Experts of a small language model.
Experts: 128 experts in each of 9 layers, 96 SwiGLU neurons an expert, 4 picks a token, a softmax router, a shared expert of 128 neurons.
Training: 945M tokens, 7209 steps.
Below are experts of layer 5 (counted from 0) of a mixture-of-experts language model. Rows are named router (the router's row for the expert), gate (a neuron's input weights, with its number), up (a neuron's input weights, with its number) and show model dimensions 0-255. Each number is 50 + 10 x the weight over its row's rms, rounded and kept within 0 to 99.
Before each expert's rows: "mostly gets" lists some tokens that are sent to it at least half of the time. This comes from a sample of Wikipedia text that the model never trained on.

# expert 127
mostly gets: " M", " N", " Com", " L", " H", " Me"
router:63 34 43 59 49 51 60 43 62 33 59 43 61 38 52 63 31 59 35 57 47 43 57 63 42 54 36 42 31 37 39 38 52 38 30 45 53 50 60 44 69 52 32 65 37 43 56 47 47 57 58 53 54 66 61 40 49 64 47 60 53 40 48 48 30 46 49 41 60 42 34 59 53 55 57 48 44 61 37 40 43 47 45 46 32 28 44 45 63 34 49 45 39 71 60 47 38 46 57 40 56 44 59 46 47 63 62 34 51 54 44 40 74 40 60 48 33 53 56 48 43 42 40 45 52 48 50 55 57 53 44 51 35 68 51 59 40 55 35 47 43 40 38 58 62 56 50 47 54 67 44 54 44 43 26 63 65 46 51 51 64 63 64 68 47 31 59 44 54 60 51 29 42 46 71 37 45 39 60 46 60 49 46 61 47 52 53 55 65 59 37 57 44 60 41 47 59 55 60 59 47 50 39 47 65 54 61 31 47 52 45 57 78 51 50 53 50 59 56 34 53 39 43 58 71 54 42 33 49 51 49 55 40 56 49 49 66 51 75 45 53 49 62 43 59 49 37 53 53 47 39 43 53 49 68 62
gate0:76 41 68 54 65 64 59 49 42 32 44 60 31 37 30 69 56 52 60 38 41 37 51 51 58 42 46 33 48 57 39 47 52 38 66 42 76 42 48 44 54 55 51 63 33 49 60 63 38 58 50 52 43 31 37 64 48 62 48 37 52 48 51 60 36 50 38 56 70 67 41 64 63 41 63 68 53 62 66 47 53 45 43 57 59 71 45 53 61 52 38 45 59 40 44 62 55 59 45 44 39 50 41 59 35 60 54 56 53 51 49 58 54 47 43 62 65 59 58 32 36 49 58 47 43 35 58 30 39 46 45 50 53 60 55 49 66 49 52 50 34 62 48 44 49 56 44 55 47 45 57 49 37 53 50 41 49 49 56 37 59 53 54 51 46 62 49 54 62 68 52 55 44 53 63 50 49 50 45 34 48 34 42 49 28 59 34 50 40 41 56 53 54 37 55 40 38 42 52 49 46 46 54 69 59 52 51 32 62 48 58 39 59 52 40 53 52 52 48 36 47 42 58 37 51 54 62 43 40 34 48 59 73 48 48 46 56 46 41 28 71 60 28 47 53 52 41 65 50 51 51 52 41 31 27 65
up0:39 62 45 40 33 38 42 44 48 44 53 47 79 53 70 54 58 42 53 54 51 54 41 35 36 55 42 72 50 53 63 57 47 65 49 69 29 62 59 59 49 51 59 32 63 51 42 40 52 52 45 41 41 63 60 44 64 38 51 56 46 70 54 54 71 48 48 50 36 44 53 38 63 66 52 42 60 48 46 46 49 71 32 47 44 40 53 57 38 56 54 61 38 56 54 29 44 49 51 70 48 49 56 38 66 41 55 41 44 50 58 43 61 46 57 50 45 61 35 65 59 43 42 47 46 57 42 43 53 53 39 46 40 32 43 47 25 52 42 62 53 45 32 62 41 35 56 39 41 59 50 38 56 52 50 51 33 50 43 51 55 58 48 39 42 64 50 46 40 34 39 40 49 28 41 51 44 55 60 62 34 46 55 40 63 47 55 42 43 59 44 44 51 63 58 47 74 50 49 63 46 74 61 44 31 52 48 56 45 59 46 62 60 55 61 42 52 52 32 44 56 57 52 53 43 48 42 53 57 47 57 56 39 45 69 32 50 59 55 79 40 50 62 57 55 47 56 42 48 58 46 39 61 57 79 47

# expert 15
mostly gets: " S", " K", " T", " W", " R", " B"
router:52 31 53 61 55 59 59 54 55 40 48 63 45 69 54 39 28 54 39 47 50 59 56 59 44 39 59 64 40 41 37 37 48 22 34 42 53 37 43 34 65 59 43 54 51 55 31 49 45 52 47 44 53 67 65 52 42 47 30 70 38 49 57 59 36 39 38 57 60 58 59 66 46 62 61 50 53 61 43 53 64 41 45 36 42 49 51 50 63 48 36 38 52 48 56 54 61 62 45 45 57 47 64 45 60 56 43 34 55 46 55 52 37 58 59 60 42 50 52 45 45 47 65 64 63 39 49 53 63 45 44 29 51 58 45 49 51 56 43 40 43 46 49 60 49 65 51 58 43 69 41 57 34 69 39 63 49 48 51 42 80 67 70 55 59 48 58 46 56 54 47 26 43 52 57 61 55 35 56 37 62 47 46 33 25 51 40 52 46 47 54 44 50 53 40 33 56 47 44 56 79 40 32 39 58 49 50 52 53 47 33 54 53 64 54 54 54 44 45 40 44 56 35 49 50 42 37 49 49 60 38 45 33 64 52 63 58 72 49 33 47 45 37 50 55 58 45 65 52 45 47 50 60 54 52 59
gate0:64 63 70 51 57 55 49 33 64 41 38 41 47 66 43 46 65 45 42 41 53 27 32 50 37 50 45 64 50 54 38 54 39 51 53 50 45 38 57 54 66 56 52 69 49 44 47 46 54 38 62 30 55 29 48 35 51 72 57 54 58 58 52 55 52 39 53 62 43 58 63 46 40 45 57 59 46 64 54 44 40 52 60 47 50 39 71 49 51 45 46 39 58 46 45 35 61 46 49 37 50 50 30 50 40 52 67 50 53 53 59 51 55 37 45 61 36 39 57 72 55 67 46 54 67 59 46 55 43 73 50 52 54 59 58 45 69 56 41 46 54 50 62 51 53 57 49 43 59 68 36 57 41 70 62 69 62 68 34 50 57 41 34 43 38 40 42 48 40 53 54 60 53 48 46 43 57 59 48 57 49 65 53 54 76 52 51 48 57 55 44 53 44 58 57 63 30 56 41 52 43 54 39 44 48 59 67 51 46 42 28 51 42 52 71 35 28 45 49 55 43 49 41 53 44 46 65 48 50 65 55 60 65 45 51 53 48 45 49 60 51 67 46 17 63 63 47 56 34 53 54 45 41 62 42 51
up0:44 45 47 48 47 41 60 55 41 56 57 63 51 48 62 50 36 49 64 59 54 61 49 52 45 37 42 47 74 58 61 21 47 48 36 30 48 59 51 45 39 61 45 43 52 60 48 50 50 55 39 49 48 73 53 66 37 45 38 32 62 30 63 54 56 44 38 60 50 61 39 48 61 51 60 59 47 44 45 42 48 62 48 68 73 74 49 58 56 33 50 57 50 32 58 52 56 70 62 58 41 45 53 42 57 56 43 54 37 44 48 59 57 53 57 54 54 53 50 41 46 46 53 37 28 44 49 31 50 32 42 56 59 39 48 38 40 53 70 64 42 68 47 53 47 46 75 57 38 55 56 65 52 40 45 34 39 54 56 57 58 54 63 42 56 57 52 37 58 50 40 64 50 50 53 49 38 62 66 63 59 28 43 50 46 47 47 53 34 62 58 53 58 46 64 57 61 40 50 51 65 58 55 46 45 63 42 58 56 52 61 54 42 47 69 58 63 39 33 55 54 44 46 51 47 35 46 40 43 22 49 48 30 51 65 51 41 37 42 42 63 37 49 66 54 33 56 49 56 47 41 54 35 32 58 54

# expert 28
mostly gets: " York", "shire", " London", " January", " Washington", " Florida"
router:36 38 55 55 33 46 41 58 66 51 47 59 47 53 50 45 34 47 71 46 49 38 59 48 46 64 69 52 43 49 30 38 41 55 54 62 39 69 42 53 42 69 47 51 62 52 51 65 52 23 34 46 53 42 31 46 59 48 34 64 51 49 38 45 62 40 29 33 42 46 57 66 51 56 52 62 40 54 59 62 45 48 54 48 50 48 46 53 45 49 44 36 64 48 58 66 51 65 58 51 47 38 48 42 63 53 54 60 55 39 52 47 54 45 58 48 33 62 47 57 30 38 50 47 63 24 48 62 57 57 66 39 52 36 53 71 44 39 54 42 62 62 59 44 50 53 46 54 44 63 50 45 57 33 64 38 67 41 43 53 50 53 70 51 56 41 43 53 63 56 47 38 48 49 64 43 49 36 65 45 62 41 30 37 41 26 47 60 52 35 43 47 40 60 41 60 45 44 38 67 56 39 46 47 51 42 35 44 66 68 31 62 50 43 45 48 50 52 59 43 43 37 68 53 41 74 35 57 61 37 50 50 41 35 57 56 47 60 52 51 63 57 63 54 50 42 67 47 52 51 48 52 39 57 47 53
gate1:55 55 49 58 35 61 44 61 56 45 54 56 25 71 52 55 60 65 59 59 64 25 69 34 48 41 50 38 43 40 42 45 42 40 44 57 36 48 59 62 56 70 38 56 60 55 54 46 43 41 42 50 57 48 55 55 40 28 39 39 49 51 40 45 66 40 39 60 46 77 65 60 49 66 31 59 61 43 59 59 48 77 41 56 56 42 63 63 46 48 46 36 68 63 60 50 53 45 48 55 58 38 48 56 57 49 45 50 49 43 48 36 47 42 65 30 55 51 27 64 35 60 55 57 40 56 44 58 57 41 54 40 61 50 61 46 37 68 49 61 37 39 63 58 46 45 71 44 62 55 50 51 59 43 46 40 53 43 67 56 38 53 72 62 56 48 45 45 61 52 56 21 41 37 64 49 52 51 49 54 40 50 55 46 44 40 55 48 54 43 44 45 53 48 53 46 37 57 45 57 33 60 66 66 47 45 58 52 44 78 38 46 44 48 44 72 56 42 37 58 43 51 53 60 47 54 49 52 50 50 50 62 62 63 59 50 46 39 41 50 53 66 51 45 55 38 31 45 38 56 51 41 50 58 61 47
up1:61 55 47 66 59 49 60 44 58 59 38 38 41 35 65 60 50 44 52 44 57 39 43 43 54 61 36 40 43 56 47 59 64 45 46 68 48 65 44 34 56 70 57 57 61 30 44 55 65 57 34 44 54 66 46 45 64 38 59 43 44 30 51 62 48 49 50 61 58 39 50 46 55 63 55 52 30 60 46 51 68 34 49 50 55 31 29 39 56 50 36 74 41 27 66 46 55 42 69 66 52 58 49 47 66 41 48 45 41 53 43 53 58 70 42 61 38 51 52 59 47 38 64 46 66 51 46 51 34 42 47 55 33 56 57 33 50 46 52 48 41 58 55 34 40 39 43 54 45 45 44 36 63 62 41 49 27 61 50 37 53 61 53 57 41 67 49 51 58 65 51 67 38 39 23 39 52 51 53 59 62 57 49 55 45 56 47 40 47 69 56 54 50 53 52 45 53 40 39 60 52 42 48 54 54 57 62 67 51 52 57 60 51 61 49 32 50 53 52 52 43 55 48 61 53 58 51 31 44 42 51 52 50 60 50 51 51 61 47 31 48 47 41 66 40 53 58 41 50 34 36 56 55 19 43 34

# expert 1
mostly gets: " and", " but", " including", " or", " &", " include"
router:45 33 58 42 63 46 54 48 52 48 64 53 48 39 57 54 53 50 53 62 64 37 40 53 35 52 65 64 66 42 44 54 48 53 55 38 38 63 63 73 37 58 53 58 49 55 56 47 52 54 58 56 47 47 40 59 56 64 66 46 58 63 57 40 47 60 46 43 31 59 47 53 43 42 59 49 65 59 52 46 53 57 45 65 68 52 59 35 49 17 57 59 54 57 53 53 54 50 44 77 49 54 40 54 34 56 54 60 59 65 59 74 65 31 58 52 51 42 50 41 41 53 57 69 66 70 50 30 44 54 60 56 57 34 43 47 59 43 63 55 75 36 44 52 34 61 60 49 49 31 51 60 60 55 59 42 51 53 47 55 50 54 55 42 48 44 35 36 54 49 52 57 57 29 41 49 43 51 60 62 64 63 64 44 68 37 55 67 45 38 69 32 47 50 58 40 58 62 59 59 59 53 38 54 54 51 46 57 53 62 50 63 45 38 37 39 72 44 47 53 58 57 52 47 43 53 47 42 37 64 53 49 71 56 52 55 41 58 54 47 57 57 48 43 48 33 49 37 74 48 37 57 64 61 53 52
gate0:61 58 65 43 40 30 47 37 46 45 50 51 58 50 52 51 48 43 47 54 42 45 51 47 44 37 40 51 51 42 40 55 49 61 54 52 48 46 53 56 75 31 55 62 41 38 57 53 40 51 51 53 50 30 54 46 54 49 61 69 48 50 48 65 20 66 60 33 60 54 41 78 38 33 44 43 56 68 53 59 43 68 41 61 53 39 65 70 47 42 57 34 43 43 51 47 47 48 46 44 45 41 57 47 55 53 37 62 47 50 58 24 44 59 60 63 52 51 44 31 50 24 48 25 57 55 41 49 41 50 60 57 42 57 39 54 67 53 39 37 60 44 52 43 46 61 45 44 45 47 46 60 50 41 62 62 41 55 56 55 48 34 58 50 58 55 38 46 64 53 58 70 59 54 32 43 53 67 32 50 33 47 47 54 43 47 52 64 56 49 47 51 40 60 55 57 67 48 42 44 41 60 35 45 70 46 50 49 54 60 46 60 64 32 58 56 41 50 52 56 43 54 64 62 61 44 39 46 45 72 68 46 58 39 62 43 16 39 49 52 50 43 44 50 47 66 64 54 47 53 65 48 61 50 52 41
up0:44 62 38 66 52 57 63 55 48 53 60 33 51 45 40 48 43 47 48 65 44 47 43 61 62 49 49 47 62 40 52 45 58 60 54 52 29 40 48 64 53 55 47 67 33 34 31 66 49 49 38 55 58 40 55 49 43 51 59 66 47 53 51 59 71 37 43 63 62 51 49 54 49 52 48 64 49 50 47 40 44 60 67 39 39 59 51 71 47 65 67 54 59 60 51 48 61 46 57 38 42 43 39 37 62 47 54 47 58 61 44 40 52 77 52 54 60 63 54 38 44 53 65 57 52 64 56 48 39 69 56 51 53 53 34 55 34 41 63 63 47 43 58 56 58 66 64 55 31 55 53 40 40 32 69 61 63 35 35 51 53 28 38 54 59 46 46 48 52 58 39 54 53 47 78 68 62 44 51 42 54 51 40 42 57 53 44 44 38 47 55 51 63 70 34 36 46 48 71 55 48 60 36 57 38 56 65 34 56 60 44 43 46 66 53 44 25 37 42 73 48 52 41 36 56 56 56 63 45 53 58 57 42 47 50 51 49 44 49 64 42 56 51 43 37 66 42 47 47 49 37 57 59 34 51 59